Experts of a small language model.
Size: 9 layers, width 256, vocabulary 8192.
Experts: 224 SiLU neurons an expert, a sigmoid router.
Below are experts of layer 4 (counted from 0) of a mixture-of-experts language model. Rows are named router (the router's row for the expert) and show model dimensions 0-255. Each number is 50 + 10 x the weight over its row's rms, rounded and kept within 0 to 99.
After each expert's rows: a language model's description of what the expert responds to; "comes before" lists some tokens at least twice as common just after its tokens as in all text. This comes from a sample of Wikipedia text that the model never trained on. Tokens count by the router's weight.

# expert 57
router:45 55 47 26 39 37 56 42 50 43 47 52 45 61 43 41 66 54 55 33 46 35 52 44 53 47 56 53 45 37 53 55 50 52 39 43 25 28 31 66 52 45 52 34 55 49 58 46 54 50 46 74 52 58 44 38 75 57 61 56 47 47 51 47 53 55 44 50 45 54 64 50 74 52 61 34 29 48 60 54 40 48 33 51 48 67 52 43 34 44 53 53 45 60 35 57 63 46 70 29 49 62 52 45 54 63 55 57 40 63 62 55 66 61 57 48 60 53 56 46 51 67 51 43 53 22 56 45 57 49 47 72 45 44 38 50 62 53 49 78 55 49 43 43 69 40 32 58 57 53 62 59 51 45 49 42 52 52 52 60 66 39 65 60 42 60 46 47 44 76 48 33 48 55 73 54 60 48 53 51 44 48 48 45 48 46 58 45 44 54 36 56 51 35 28 53 58 51 66 39 59 37 52 69 50 49 39 44 39 41 48 54 42 39 51 54 38 47 52 29 63 50 59 34 47 47 50 69 49 58 55 59 43 63 42 44 51 55 47 64 48 64 52 41 53 54 48 53 57 39 40 33 67 53 55 41
Description: Leading digit one. Digit 1 starting years and dates such as 1947, 17 January, and occasional word-initial fragments like s-in-ce, s-ad.
comes before: "9", "8", "0", "7", "5", "4"

# expert 58
router:36 72 42 48 43 49 50 59 48 68 48 43 49 39 62 57 39 58 51 51 43 57 58 61 59 52 30 57 47 51 45 51 50 55 60 54 37 67 62 53 44 55 43 60 54 52 55 48 66 33 59 54 47 57 37 61 41 39 43 57 50 36 51 44 41 40 50 57 65 50 51 64 57 28 38 48 49 64 51 60 56 46 33 60 43 43 51 50 52 57 44 48 73 52 46 47 49 48 50 33 74 50 64 63 47 41 57 54 63 63 45 61 41 52 66 35 21 61 48 51 57 51 54 43 59 30 50 36 75 53 67 63 38 58 60 54 61 70 35 49 48 49 47 54 59 69 50 53 54 43 48 35 38 56 52 41 52 45 58 42 44 44 48 39 61 54 48 45 72 47 14 58 46 40 69 53 60 38 47 46 37 35 60 59 45 54 50 33 66 60 63 57 42 45 56 54 52 36 31 57 55 45 53 72 60 62 45 54 70 52 51 29 41 52 45 44 29 45 51 37 47 37 62 45 55 39 42 42 52 43 51 54 43 63 60 60 44 58 36 33 59 44 48 58 45 56 59 55 42 45 43 38 53 42 56 49
Description: Letter c and table spaces. The letter c inside words such as Mecca, Racism, Specifications, Mac/Mc prefixes, and spaces or digits opening table cells.
comes before: "1", "2", "0", "3", "ept", "f"

# expert 46
router:58 39 70 56 43 61 40 41 45 43 49 47 46 52 54 43 44 42 46 43 36 53 59 40 70 38 46 38 39 43 46 74 55 49 55 57 47 56 42 55 56 53 37 74 37 47 56 55 62 29 56 45 48 62 49 49 52 29 42 40 53 53 57 41 43 41 45 66 73 41 56 72 32 53 52 40 50 42 48 52 67 52 54 33 33 44 64 35 47 50 63 49 51 57 43 59 47 55 47 50 54 42 44 48 59 45 30 53 47 42 70 39 52 43 48 54 59 61 53 64 37 61 40 57 59 50 37 66 51 46 72 48 54 45 43 50 56 58 55 73 33 49 64 41 54 40 41 61 52 48 47 46 49 63 54 46 53 49 49 55 45 36 54 44 60 55 55 62 54 53 54 52 47 51 75 52 48 55 45 49 61 46 35 63 48 52 45 54 51 49 35 59 64 61 37 44 41 58 47 29 69 64 62 41 51 41 31 40 59 55 64 53 40 44 50 52 52 61 30 37 42 66 57 80 65 42 52 35 47 55 19 39 49 52 43 50 61 55 63 39 41 50 59 66 49 49 49 48 70 46 38 65 50 53 37 62
Description: Sports results headers. Column headers and event words in sports and election tables, e.g. Pts, Votes, Result, Opponent, Semifinals, individual medley.
comes before: " |", "|", ":", " /", ";", " Prix"

# expert 19
router:46 49 60 37 73 54 54 67 57 57 49 40 55 40 71 54 49 59 56 50 53 66 49 74 60 61 49 50 37 52 56 15 47 44 40 38 42 50 67 66 43 39 41 53 65 46 57 59 72 55 35 57 53 47 55 44 48 46 49 73 38 42 47 51 52 42 53 44 63 54 51 59 49 59 56 32 64 61 60 51 63 57 46 52 43 44 46 51 38 59 45 49 56 46 46 57 51 41 54 57 54 58 57 55 75 52 57 45 60 40 03 43 43 50 48 58 39 48 60 56 37 62 39 41 69 58 51 54 35 59 45 56 46 45 27 53 57 64 42 49 49 61 57 54 47 53 44 58 43 60 51 38 41 52 62 47 52 60 65 42 63 40 40 42 43 66 59 52 66 33 52 56 56 39 53 61 48 54 42 54 33 59 47 51 50 55 50 37 51 62 57 43 41 56 41 43 52 47 57 40 57 54 57 52 53 51 39 51 55 49 56 40 61 29 49 48 73 56 55 43 56 26 52 65 59 37 35 42 52 62 43 54 67 58 66 57 42 43 39 53 34 44 39 48 48 41 44 54 48 58 63 46 45 33 42 37
Description: Sports-text prepositions. Prepositions and table pipes in sports articles, mainly "in" and "for" before years or teams, e.g. "for the club", "released in 2022".
comes before: " ", " the", " a", " his", " MF", " an"

# expert 52
router:56 58 64 41 44 51 62 49 54 57 64 49 57 57 44 53 48 48 54 59 47 62 48 41 54 47 59 73 54 44 48 79 38 69 46 26 49 35 63 53 61 40 65 41 64 41 55 46 40 47 32 39 35 56 35 66 50 55 42 39 44 45 71 44 45 57 37 39 58 59 55 57 42 40 59 63 44 49 47 43 46 55 55 47 50 40 65 48 41 47 54 44 65 70 43 37 58 54 35 69 56 58 65 58 51 63 43 47 25 42 55 50 42 38 51 36 53 47 55 68 58 57 62 37 45 34 44 38 35 38 58 47 52 45 40 68 50 60 47 42 29 44 41 60 31 45 53 41 39 40 54 51 58 32 57 67 55 43 48 38 49 47 68 48 62 49 46 45 51 37 35 49 56 59 32 56 51 54 54 45 53 50 55 54 22 37 26 44 45 59 53 50 42 57 42 37 58 53 44 57 58 53 42 42 59 47 63 41 76 56 59 48 55 57 47 36 61 47 51 52 32 51 47 49 29 53 59 54 59 52 43 52 25 51 51 49 39 34 62 61 41 51 48 47 55 59 40 67 61 58 53 58 55 35 52 60
Description: Foreign name endings. Final word pieces of foreign personal, team and place names, e.g. -ović, -ius, -ina, -ca in Salamanca, Lanús, Kagura.
comes before: ",", " |", " (", "'", "i", " ="

# expert 53
router:36 54 52 57 67 47 65 44 47 45 39 48 48 55 62 50 10 66 39 34 47 46 54 63 57 50 65 53 56 59 65 67 54 47 51 67 52 45 42 59 47 69 61 51 54 44 54 72 39 49 36 57 57 51 40 47 45 58 56 65 43 54 59 46 53 52 71 40 39 47 36 53 43 33 48 66 36 50 57 43 45 63 46 56 51 48 62 38 31 48 45 54 58 60 35 54 71 40 34 62 58 25 51 51 20 55 49 51 60 60 43 52 62 45 31 64 69 56 59 55 53 30 55 44 49 56 43 66 26 65 61 47 34 43 45 55 53 52 52 53 37 68 66 48 52 57 55 42 56 47 49 56 55 44 45 56 45 43 42 34 51 57 49 38 49 42 63 52 54 56 62 35 56 50 43 65 47 46 43 51 41 60 61 58 40 52 54 57 48 70 57 33 58 38 48 50 55 48 53 45 61 68 46 52 46 55 63 50 58 55 56 56 57 55 51 46 59 54 39 39 56 57 58 55 56 48 47 64 50 48 65 43 53 53 41 48 37 49 55 65 38 64 64 53 48 60 44 53 18 39 64 68 52 59 48 48
Description: Place and person names. Place names ending a location phrase, usually after a comma or New, such as York, France, Kazakhstan, Berlin; also surname endings like -son, -ton.
comes before: ",", " |", ".", "'", " (", " States"

# expert 15
router:44 40 44 46 51 51 73 55 34 65 60 37 55 37 30 49 45 72 48 50 61 66 47 46 43 53 46 43 54 40 66 76 43 60 51 40 50 71 63 54 36 57 63 57 65 49 40 61 46 35 44 65 54 21 43 30 57 66 29 69 44 58 56 56 44 47 51 55 40 62 59 40 57 45 63 52 57 65 50 50 46 56 42 56 62 40 55 48 54 51 57 40 48 39 52 51 40 61 58 55 41 38 33 54 39 46 59 41 38 65 37 54 50 48 55 50 46 57 51 50 57 38 41 45 59 56 55 38 58 55 59 54 53 65 50 47 50 47 46 42 41 58 61 43 42 36 52 48 56 53 63 47 33 51 57 49 41 46 61 35 60 44 36 47 54 74 32 39 44 55 55 62 63 59 54 48 47 43 45 55 31 45 54 52 65 58 52 56 53 51 54 43 46 55 49 44 44 49 30 44 45 63 29 36 44 68 42 45 37 47 72 39 61 37 63 36 56 63 67 63 42 48 47 53 49 46 44 37 49 45 56 44 49 61 56 54 60 52 64 39 53 33 42 50 48 59 39 55 06 49 51 34 52 49 46 45
Description: Institution and topic nouns. Common head nouns for organisations, media and places after the or a, e.g. University, film, school, club, company, theatre.
comes before: "s", ",", ".", " of", " in", " and"

# expert 61
router:50 41 58 53 39 53 44 44 49 39 47 34 50 50 37 44 73 41 47 59 45 47 42 38 45 54 71 39 53 51 51 53 51 55 70 42 65 49 53 49 42 50 48 41 44 61 72 54 45 51 46 48 44 49 40 36 57 70 40 45 31 57 41 51 32 58 45 57 49 42 37 51 58 55 39 54 56 50 58 65 59 35 41 41 51 32 69 44 40 56 62 43 40 60 38 39 47 58 60 51 53 44 33 42 39 43 64 53 43 24 50 49 55 38 54 52 37 64 49 62 52 50 59 67 51 41 38 55 40 51 48 68 37 30 50 44 47 53 48 42 40 37 51 62 27 72 38 44 46 51 60 50 53 57 53 48 34 63 49 59 67 53 50 56 56 57 41 66 52 52 36 48 66 37 52 50 55 44 30 74 55 59 41 40 67 53 49 56 60 58 63 38 30 47 46 75 64 62 54 43 43 45 51 49 48 61 74 47 45 72 48 57 50 42 34 61 41 58 54 36 55 49 49 37 42 53 38 51 60 67 46 42 37 41 46 68 61 66 42 48 52 46 55 47 48 43 65 45 53 26 38 39 59 50 37 54
Description: Word start pieces. First pieces of words or numbers after an open parenthesis, quote or space, e.g. (d., (1848, (zh), "th" in "this", "its", "own".
comes before: "9", "0", ")", "8", "ect", "it"

# expert 14
router:50 54 57 53 43 30 71 64 46 78 51 36 60 44 49 49 49 56 47 61 72 63 43 50 54 58 46 59 30 56 52 52 59 48 50 53 46 46 48 43 41 28 46 44 49 60 41 56 64 67 47 51 42 23 55 52 45 40 33 56 53 58 45 49 54 43 53 54 51 41 47 47 51 52 57 39 58 42 35 48 36 69 41 63 40 46 45 41 70 54 60 58 63 56 44 45 41 41 52 35 40 36 57 61 65 45 52 40 43 52 48 70 45 49 52 55 62 63 48 48 49 36 33 46 53 53 51 38 65 50 45 56 58 65 44 43 48 45 56 53 50 47 68 51 48 53 32 50 69 54 70 38 43 43 50 48 52 53 51 46 63 53 50 46 41 47 45 45 49 47 69 49 62 54 33 69 39 43 41 35 41 66 40 46 76 64 41 57 40 45 57 41 52 29 52 52 43 46 62 28 40 60 42 56 71 51 27 59 44 46 57 45 57 15 53 42 47 54 54 65 47 44 55 75 52 45 51 36 58 37 47 47 44 53 37 50 51 45 61 30 45 48 37 47 50 49 42 44 49 36 77 52 52 43 49 59
Description: Role and object nouns. Common nouns for roles, works and things after an article or adjective, such as player, critic, law, sensor, meteorologist, plus squad positions DF, FW.
comes before: "s", " of", ",", ".", " was", " in"

# expert 25
router:57 46 50 56 38 53 73 54 59 51 51 60 56 44 41 30 74 52 70 63 67 63 47 38 41 58 57 50 56 50 56 57 51 47 50 44 48 40 50 44 33 63 53 54 49 49 55 59 51 28 57 45 48 49 56 40 38 54 34 59 61 40 46 68 50 57 64 46 44 56 56 52 59 47 48 56 49 45 56 54 56 71 52 37 41 42 58 42 42 46 39 52 49 56 45 64 45 56 44 38 50 36 48 57 67 40 61 54 54 58 66 50 58 45 42 49 47 41 63 55 49 58 45 30 63 46 48 39 55 53 54 45 63 68 40 53 82 56 32 52 33 52 45 53 53 45 54 60 64 46 40 47 45 53 47 45 47 46 50 45 44 46 38 44 46 61 49 64 52 51 58 47 55 62 45 59 56 43 55 64 47 59 49 39 75 51 70 43 37 64 64 55 36 45 71 48 51 59 38 67 44 17 47 49 44 59 69 69 47 45 51 33 45 52 40 35 73 49 55 55 71 46 50 37 49 28 48 42 56 21 46 52 60 36 34 49 54 56 36 37 49 29 50 49 42 52 64 56 34 58 59 59 44 47 60 61
Description: Digits in numbers. Single digits in the middle of numbers such as years, coordinates and ISBNs, especially 9, 8 and 0, e.g. 71°1-9′, 97-8, 19-8-8.
comes before: "9", "8", "7", "0", "2", "1"

# expert 45
router:58 56 65 44 54 56 49 61 46 61 39 61 70 51 58 52 35 39 40 30 42 46 55 45 45 59 60 63 62 51 40 57 57 55 47 45 66 52 43 55 49 79 60 50 49 40 37 44 65 61 59 60 57 56 50 52 65 51 45 58 43 49 53 41 45 58 58 47 65 49 55 40 54 61 52 58 47 60 41 51 51 55 54 43 52 51 60 41 47 48 47 63 48 44 52 53 47 51 48 49 66 56 52 39 62 70 32 38 55 51 37 48 45 56 59 40 57 37 27 64 62 63 48 39 40 36 46 24 51 59 42 33 31 60 62 56 56 49 49 57 68 53 52 38 47 55 39 43 40 33 51 53 47 59 42 35 40 50 58 48 30 51 57 66 45 41 57 46 46 54 73 39 53 46 54 32 52 56 47 39 55 55 52 63 33 53 65 39 54 41 48 56 68 59 60 46 52 45 41 37 57 44 48 52 30 53 63 41 52 38 46 65 42 44 38 49 42 41 39 63 39 45 46 21 55 56 48 40 53 29 56 35 59 48 48 56 55 62 50 57 50 71 48 36 57 52 53 55 85 62 51 61 54 50 41 18
Description: Prepositions after verbs. Prepositions completing a verb or noun phrase, e.g. "known for", "focus on", "hope for", "took part in", also after, during.
comes before: " the", " a", " his", " to", "ed", " that"

# expert 34
router:54 51 52 54 49 50 87 59 54 47 47 58 60 48 49 53 66 59 36 58 45 45 34 53 59 65 41 40 56 48 63 31 61 39 35 61 41 53 54 49 37 35 58 64 58 46 47 42 57 49 43 50 55 34 68 27 23 66 46 58 47 54 36 62 35 57 44 52 51 57 52 69 57 36 53 48 56 47 53 45 50 61 43 51 56 46 72 39 52 52 44 50 48 40 41 46 44 47 55 55 52 53 54 72 63 40 76 45 52 69 42 40 51 58 49 41 27 43 48 49 50 50 37 42 64 34 53 53 70 43 56 59 45 57 38 50 63 53 57 39 54 58 69 61 35 51 53 52 51 45 62 40 41 51 66 56 38 58 52 51 43 55 42 49 62 53 56 57 47 38 61 52 51 48 60 54 52 34 56 49 43 52 59 56 49 57 59 48 73 58 50 43 40 38 59 43 51 39 41 48 46 49 52 26 59 64 34 78 57 56 63 42 52 37 47 31 54 53 56 35 60 37 31 37 67 42 53 43 47 51 62 49 70 44 46 58 45 46 28 33 62 56 48 41 45 46 53 48 30 58 52 44 53 46 52 53
Description: Inner year digits. Second and third digits of four-digit years, especially dates in tables, e.g. 2002, 1996, 2023.
comes before: "1", "0", "2", "9", "8", "6"

# expert 7
router:45 50 57 46 44 39 50 61 41 42 41 29 53 46 41 67 59 53 66 55 42 70 49 54 38 50 42 59 36 57 43 81 36 47 49 52 36 48 26 68 57 48 45 44 62 51 43 43 57 56 48 30 56 39 60 58 57 43 45 36 59 33 47 43 45 53 46 49 72 38 63 53 48 64 41 65 42 56 46 62 62 53 60 71 55 47 50 45 36 37 61 55 50 66 37 53 37 51 51 48 57 54 39 59 47 52 55 54 42 45 51 56 50 46 53 53 52 40 54 51 54 43 53 44 57 50 37 46 56 53 45 56 43 55 56 49 49 59 52 58 56 52 39 43 48 41 38 46 34 37 45 65 57 51 50 49 45 42 40 50 68 56 60 59 59 39 24 41 51 52 88 50 58 47 36 41 57 46 61 48 51 37 39 45 63 46 60 63 45 37 56 50 44 18 52 36 47 48 64 51 47 53 63 47 73 42 37 64 35 52 47 60 53 40 52 37 35 39 59 63 43 27 40 47 51 41 59 45 54 27 55 40 65 58 40 51 47 38 36 44 49 50 69 53 49 64 43 47 35 61 61 38 41 60 34 54
Description: Abstract common nouns. Common nouns after an article or possessive, often followed by "of", such as part, life, career, knowledge, list, use.
comes before: " of", "s", "ed", "ing", " to", " in"

# expert 31
router:44 45 61 56 54 51 59 55 46 49 54 59 55 53 55 48 37 57 58 49 51 61 54 53 58 41 59 48 49 42 54 51 55 46 42 43 27 58 55 51 50 27 49 47 51 56 47 40 64 33 59 63 41 62 52 47 67 47 51 56 44 43 50 36 51 43 36 45 55 65 41 50 70 36 45 77 66 62 42 51 52 41 57 47 46 47 51 48 71 30 65 45 55 26 42 44 46 39 44 54 53 52 31 41 44 49 63 45 51 56 60 64 51 46 44 47 56 44 65 58 50 49 50 64 58 39 63 58 55 50 59 46 64 34 43 56 63 61 47 38 53 45 43 46 48 43 60 57 54 39 52 52 57 59 26 39 34 63 55 45 52 46 61 40 30 51 47 66 65 51 50 52 35 69 28 42 46 54 38 38 36 38 36 46 36 54 52 40 54 68 45 46 39 57 42 49 59 48 38 30 61 47 51 48 61 55 40 52 28 58 60 53 48 47 68 60 48 42 55 30 49 57 45 28 49 54 45 60 55 44 42 39 37 56 54 33 58 65 38 38 53 65 41 41 48 34 44 20 32 50 49 73 46 45 73 41
Description: Name endings, table separators. Final pieces of surnames and nouns like -er and -ers, closing parentheses, and table pipes, often in sports rosters, e.g. Haider-Maur-er, Mark-er.
comes before: "\n", " |", " is", "–", "'", " –"

# expert 49
router:53 50 61 47 51 48 41 37 66 39 55 56 59 47 49 51 52 56 48 54 57 65 56 40 67 47 51 79 46 50 59 58 64 44 73 58 66 53 60 63 45 39 40 60 61 52 48 58 51 34 64 32 63 54 50 40 62 50 62 47 71 41 47 63 61 45 49 47 58 43 55 46 48 44 57 47 47 54 47 53 53 58 51 56 70 46 46 66 39 60 75 56 47 44 52 70 59 44 49 62 61 50 49 59 48 58 51 50 63 25 54 57 33 49 39 59 71 52 38 41 61 30 46 53 45 33 51 58 52 32 57 76 39 38 66 56 51 33 55 48 45 48 52 41 33 42 43 50 40 46 45 75 47 49 51 56 48 39 54 45 42 49 50 69 41 71 43 51 34 62 44 74 40 61 45 49 61 65 49 51 45 51 54 65 55 51 44 40 55 57 39 40 44 59 52 41 45 52 41 54 49 56 55 56 51 36 50 42 43 36 42 48 53 64 56 54 65 53 52 46 28 58 28 77 60 51 41 50 43 48 36 57 43 54 42 59 46 59 59 64 51 61 49 60 33 42 57 63 55 49 37 65 44 34 57 70
Description: Election results. Tokens in election articles and results tables, such as party names, "election", "vote", "candidate", percent signs and table pipes.
comes before: " |", "%", "|", " Party", " election", " Democratic"

# expert 55
router:45 48 45 53 42 56 98 46 46 50 40 55 44 21 47 48 53 50 43 49 38 55 68 49 57 45 49 57 49 67 52 28 55 68 49 63 47 50 39 56 39 17 54 48 44 64 52 44 46 56 62 50 50 56 63 44 36 46 44 56 43 48 54 48 48 63 40 37 46 56 49 44 54 43 50 43 43 51 47 55 24 49 46 54 45 40 50 39 67 51 56 51 53 42 61 48 37 62 51 57 61 73 45 43 37 58 57 61 50 60 31 50 40 43 41 56 36 64 45 49 43 58 30 40 56 58 36 50 27 47 55 45 50 70 38 47 42 47 49 36 33 61 42 55 61 56 48 56 62 55 44 46 61 47 62 49 55 43 47 48 48 44 47 47 54 58 11 58 51 61 75 52 49 45 56 71 53 44 50 59 46 45 50 44 56 56 42 64 50 45 49 42 48 31 53 46 63 45 48 53 69 34 54 50 52 43 49 47 52 53 60 48 51 64 57 46 55 43 47 46 28 46 47 27 45 45 51 51 47 33 49 49 70 42 54 49 47 48 55 55 60 44 53 59 43 40 52 50 21 44 49 55 53 44 47 23
Description: Periods and decimal points. Sentence-ending periods, including "." inside quotes or after parentheses, plus decimal points in coordinates and heading "==" markers.
comes before: "\n", " The", " He", " In", " It", "7"

# expert 30
router:45 56 42 64 41 42 55 73 56 54 50 55 49 46 38 67 50 49 43 60 38 61 42 58 56 49 49 61 46 34 44 00 45 35 44 56 40 55 57 42 53 33 55 51 59 32 49 54 51 54 52 60 61 40 60 52 52 47 51 48 38 37 54 47 40 55 58 49 53 47 45 50 46 61 59 50 60 59 52 39 39 51 43 76 48 52 54 55 50 58 32 59 50 48 54 57 53 58 49 61 53 42 42 53 61 41 54 53 52 44 46 61 45 48 22 58 65 51 30 57 59 44 55 42 51 59 44 52 56 51 49 49 59 34 57 45 56 57 39 48 50 52 55 37 36 53 49 55 66 41 42 45 48 42 40 33 46 32 54 61 50 48 63 61 54 51 35 56 52 58 57 51 59 58 61 53 55 51 59 48 54 49 43 36 64 55 60 42 58 46 65 49 38 53 49 42 47 41 39 63 35 37 40 52 48 69 99 51 50 55 57 43 52 25 54 58 53 56 49 33 46 53 49 35 52 45 44 58 43 60 61 55 53 57 49 50 52 46 48 42 40 47 53 43 60 50 47 52 06 59 44 52 44 43 64 52
Description: Table cell separators. Pipe and semicolon separators between table cells and markdown divider rows, often next to dashes, numbers or empty cells.
comes before: " ", "\n", " —", " +", " −", " W"

# expert 44
router:51 52 47 35 57 49 41 40 45 60 60 39 52 52 40 52 45 58 48 56 50 53 32 62 52 53 35 32 43 50 45 15 49 51 39 63 52 44 54 50 62 32 66 70 50 62 54 55 48 47 57 56 42 52 41 39 51 55 67 40 70 49 54 68 53 36 63 33 43 49 47 47 65 31 50 57 55 50 43 47 62 58 53 51 38 44 55 49 58 60 49 49 45 54 50 42 42 58 51 38 56 66 39 64 65 52 59 46 58 72 48 44 52 53 47 55 64 63 53 56 44 31 53 42 61 68 51 45 53 51 66 53 58 41 49 55 70 54 55 24 50 55 56 62 53 56 42 48 68 51 45 54 59 60 56 47 46 43 49 50 50 50 65 51 52 44 62 49 50 47 47 61 50 52 61 46 57 33 44 51 47 43 48 62 00 53 48 58 44 54 55 40 46 53 71 49 39 41 36 47 45 54 45 48 44 63 27 32 42 45 51 34 50 66 45 53 42 56 49 46 48 45 43 29 75 41 68 33 48 55 52 45 51 59 36 49 51 54 61 48 53 42 42 50 51 51 51 53 20 50 59 57 51 47 38 63
Description: Line breaks after data. Line breaks after coordinates, taxonomy lines, references or table rows, such as after "°W", "Clade: Pancrustacea", "Authority: Fallon, 2016".
comes before: "-", "\n", "|", "N", "The", "|---|---|"

# expert 24
router:38 51 51 43 55 48 22 47 47 55 54 48 50 51 40 62 51 40 45 41 36 34 44 63 45 38 37 54 40 43 41 82 35 54 43 34 43 44 46 54 39 37 44 53 54 53 46 42 56 61 66 30 36 77 66 52 41 41 64 45 59 56 43 66 56 57 66 44 61 63 52 60 63 31 52 45 50 47 48 51 42 50 60 41 38 73 63 48 54 60 58 46 42 49 61 68 60 42 56 55 39 56 52 17 55 48 55 61 56 51 68 35 49 44 32 47 45 36 53 51 57 62 52 42 43 50 44 68 56 48 38 45 44 49 57 42 41 35 57 57 48 40 42 50 51 64 51 45 45 60 41 36 40 63 58 49 56 32 46 39 45 50 57 35 54 48 62 47 53 72 53 46 40 52 44 43 50 55 44 54 45 54 64 51 30 53 49 61 65 51 40 40 34 48 70 56 51 53 42 61 40 56 40 70 58 50 79 32 53 56 62 61 44 49 63 45 66 51 51 49 47 51 34 34 37 51 38 63 46 53 48 60 45 51 72 50 49 51 62 47 57 51 57 50 53 50 58 47 65 46 47 71 55 44 40 41
Description: Infobox field labels. Field names and line breaks in infoboxes and taxonomy lists, such as Clade, Genus, Coordinates, Website, Occupation, Total.
comes before: ":", "\n", "-", " /", "=", "N"

# expert 40
router:42 52 37 59 51 48 63 58 41 64 54 37 62 27 72 48 51 57 47 49 53 62 51 75 57 61 64 48 45 40 54 50 50 54 47 47 52 45 49 53 51 60 33 61 44 50 50 53 38 56 52 42 71 39 48 49 46 44 39 53 39 41 43 54 49 56 42 40 49 44 42 61 34 53 59 43 60 39 71 48 43 58 43 39 38 27 54 47 59 37 56 44 40 58 37 35 50 61 51 47 55 55 36 63 56 45 62 48 57 58 45 46 54 63 49 40 50 53 70 47 42 46 40 46 57 30 34 43 37 57 52 71 41 44 37 46 59 55 43 68 46 55 76 41 45 58 39 50 50 50 55 47 37 44 44 42 42 42 57 30 47 47 47 37 62 63 44 44 54 57 38 44 49 41 33 49 37 47 39 57 35 62 48 69 57 37 55 50 47 60 59 55 41 57 22 47 44 48 60 52 61 48 45 43 63 53 12 51 42 60 61 45 45 46 56 43 54 47 42 52 66 40 43 46 51 38 73 38 46 40 63 53 52 57 36 54 46 58 44 38 35 39 65 26 30 33 34 59 52 41 41 42 34 42 53 49
Description: Numeric table cells. Spaces and small numbers in sports statistics tables and semicolon-separated number lists, e.g. 0, 1, —, ±, GF, GD.
comes before: " |", "0", ";", "1", "2", "3"

# expert 47
router:61 63 64 48 47 50 72 43 59 60 42 64 38 42 65 44 38 62 35 53 33 67 57 56 36 49 46 59 64 52 43 41 59 51 40 44 56 53 47 55 63 57 74 41 50 52 49 62 60 46 63 53 70 37 37 47 50 67 60 44 51 72 56 48 53 40 57 43 57 35 47 53 45 44 58 40 48 56 55 58 46 52 43 61 48 58 54 51 38 53 40 45 60 54 45 33 58 58 44 50 47 37 31 55 18 44 47 48 57 54 44 52 43 65 33 58 33 41 56 57 50 47 43 58 58 58 58 46 64 48 53 65 49 74 42 51 44 76 43 55 47 55 82 48 35 51 40 55 49 57 62 67 54 55 57 63 49 57 56 41 54 55 47 43 61 63 59 52 71 46 60 34 55 53 65 56 49 43 46 39 42 48 61 50 49 51 39 59 58 36 54 50 39 40 56 41 39 49 59 52 49 38 47 41 57 56 27 49 33 62 50 45 67 25 56 51 51 57 64 41 42 44 61 54 49 47 40 42 50 40 59 39 44 58 50 58 50 66 39 44 54 56 36 54 56 46 36 57 16 59 49 66 41 56 40 65
Description: Plural endings. Plural suffixes and plural nouns ending a noun phrase, such as effort-s, negotiat-ors, people, members, children, usually before commas or of.
comes before: ",", ".", " of", " and", " in", " were"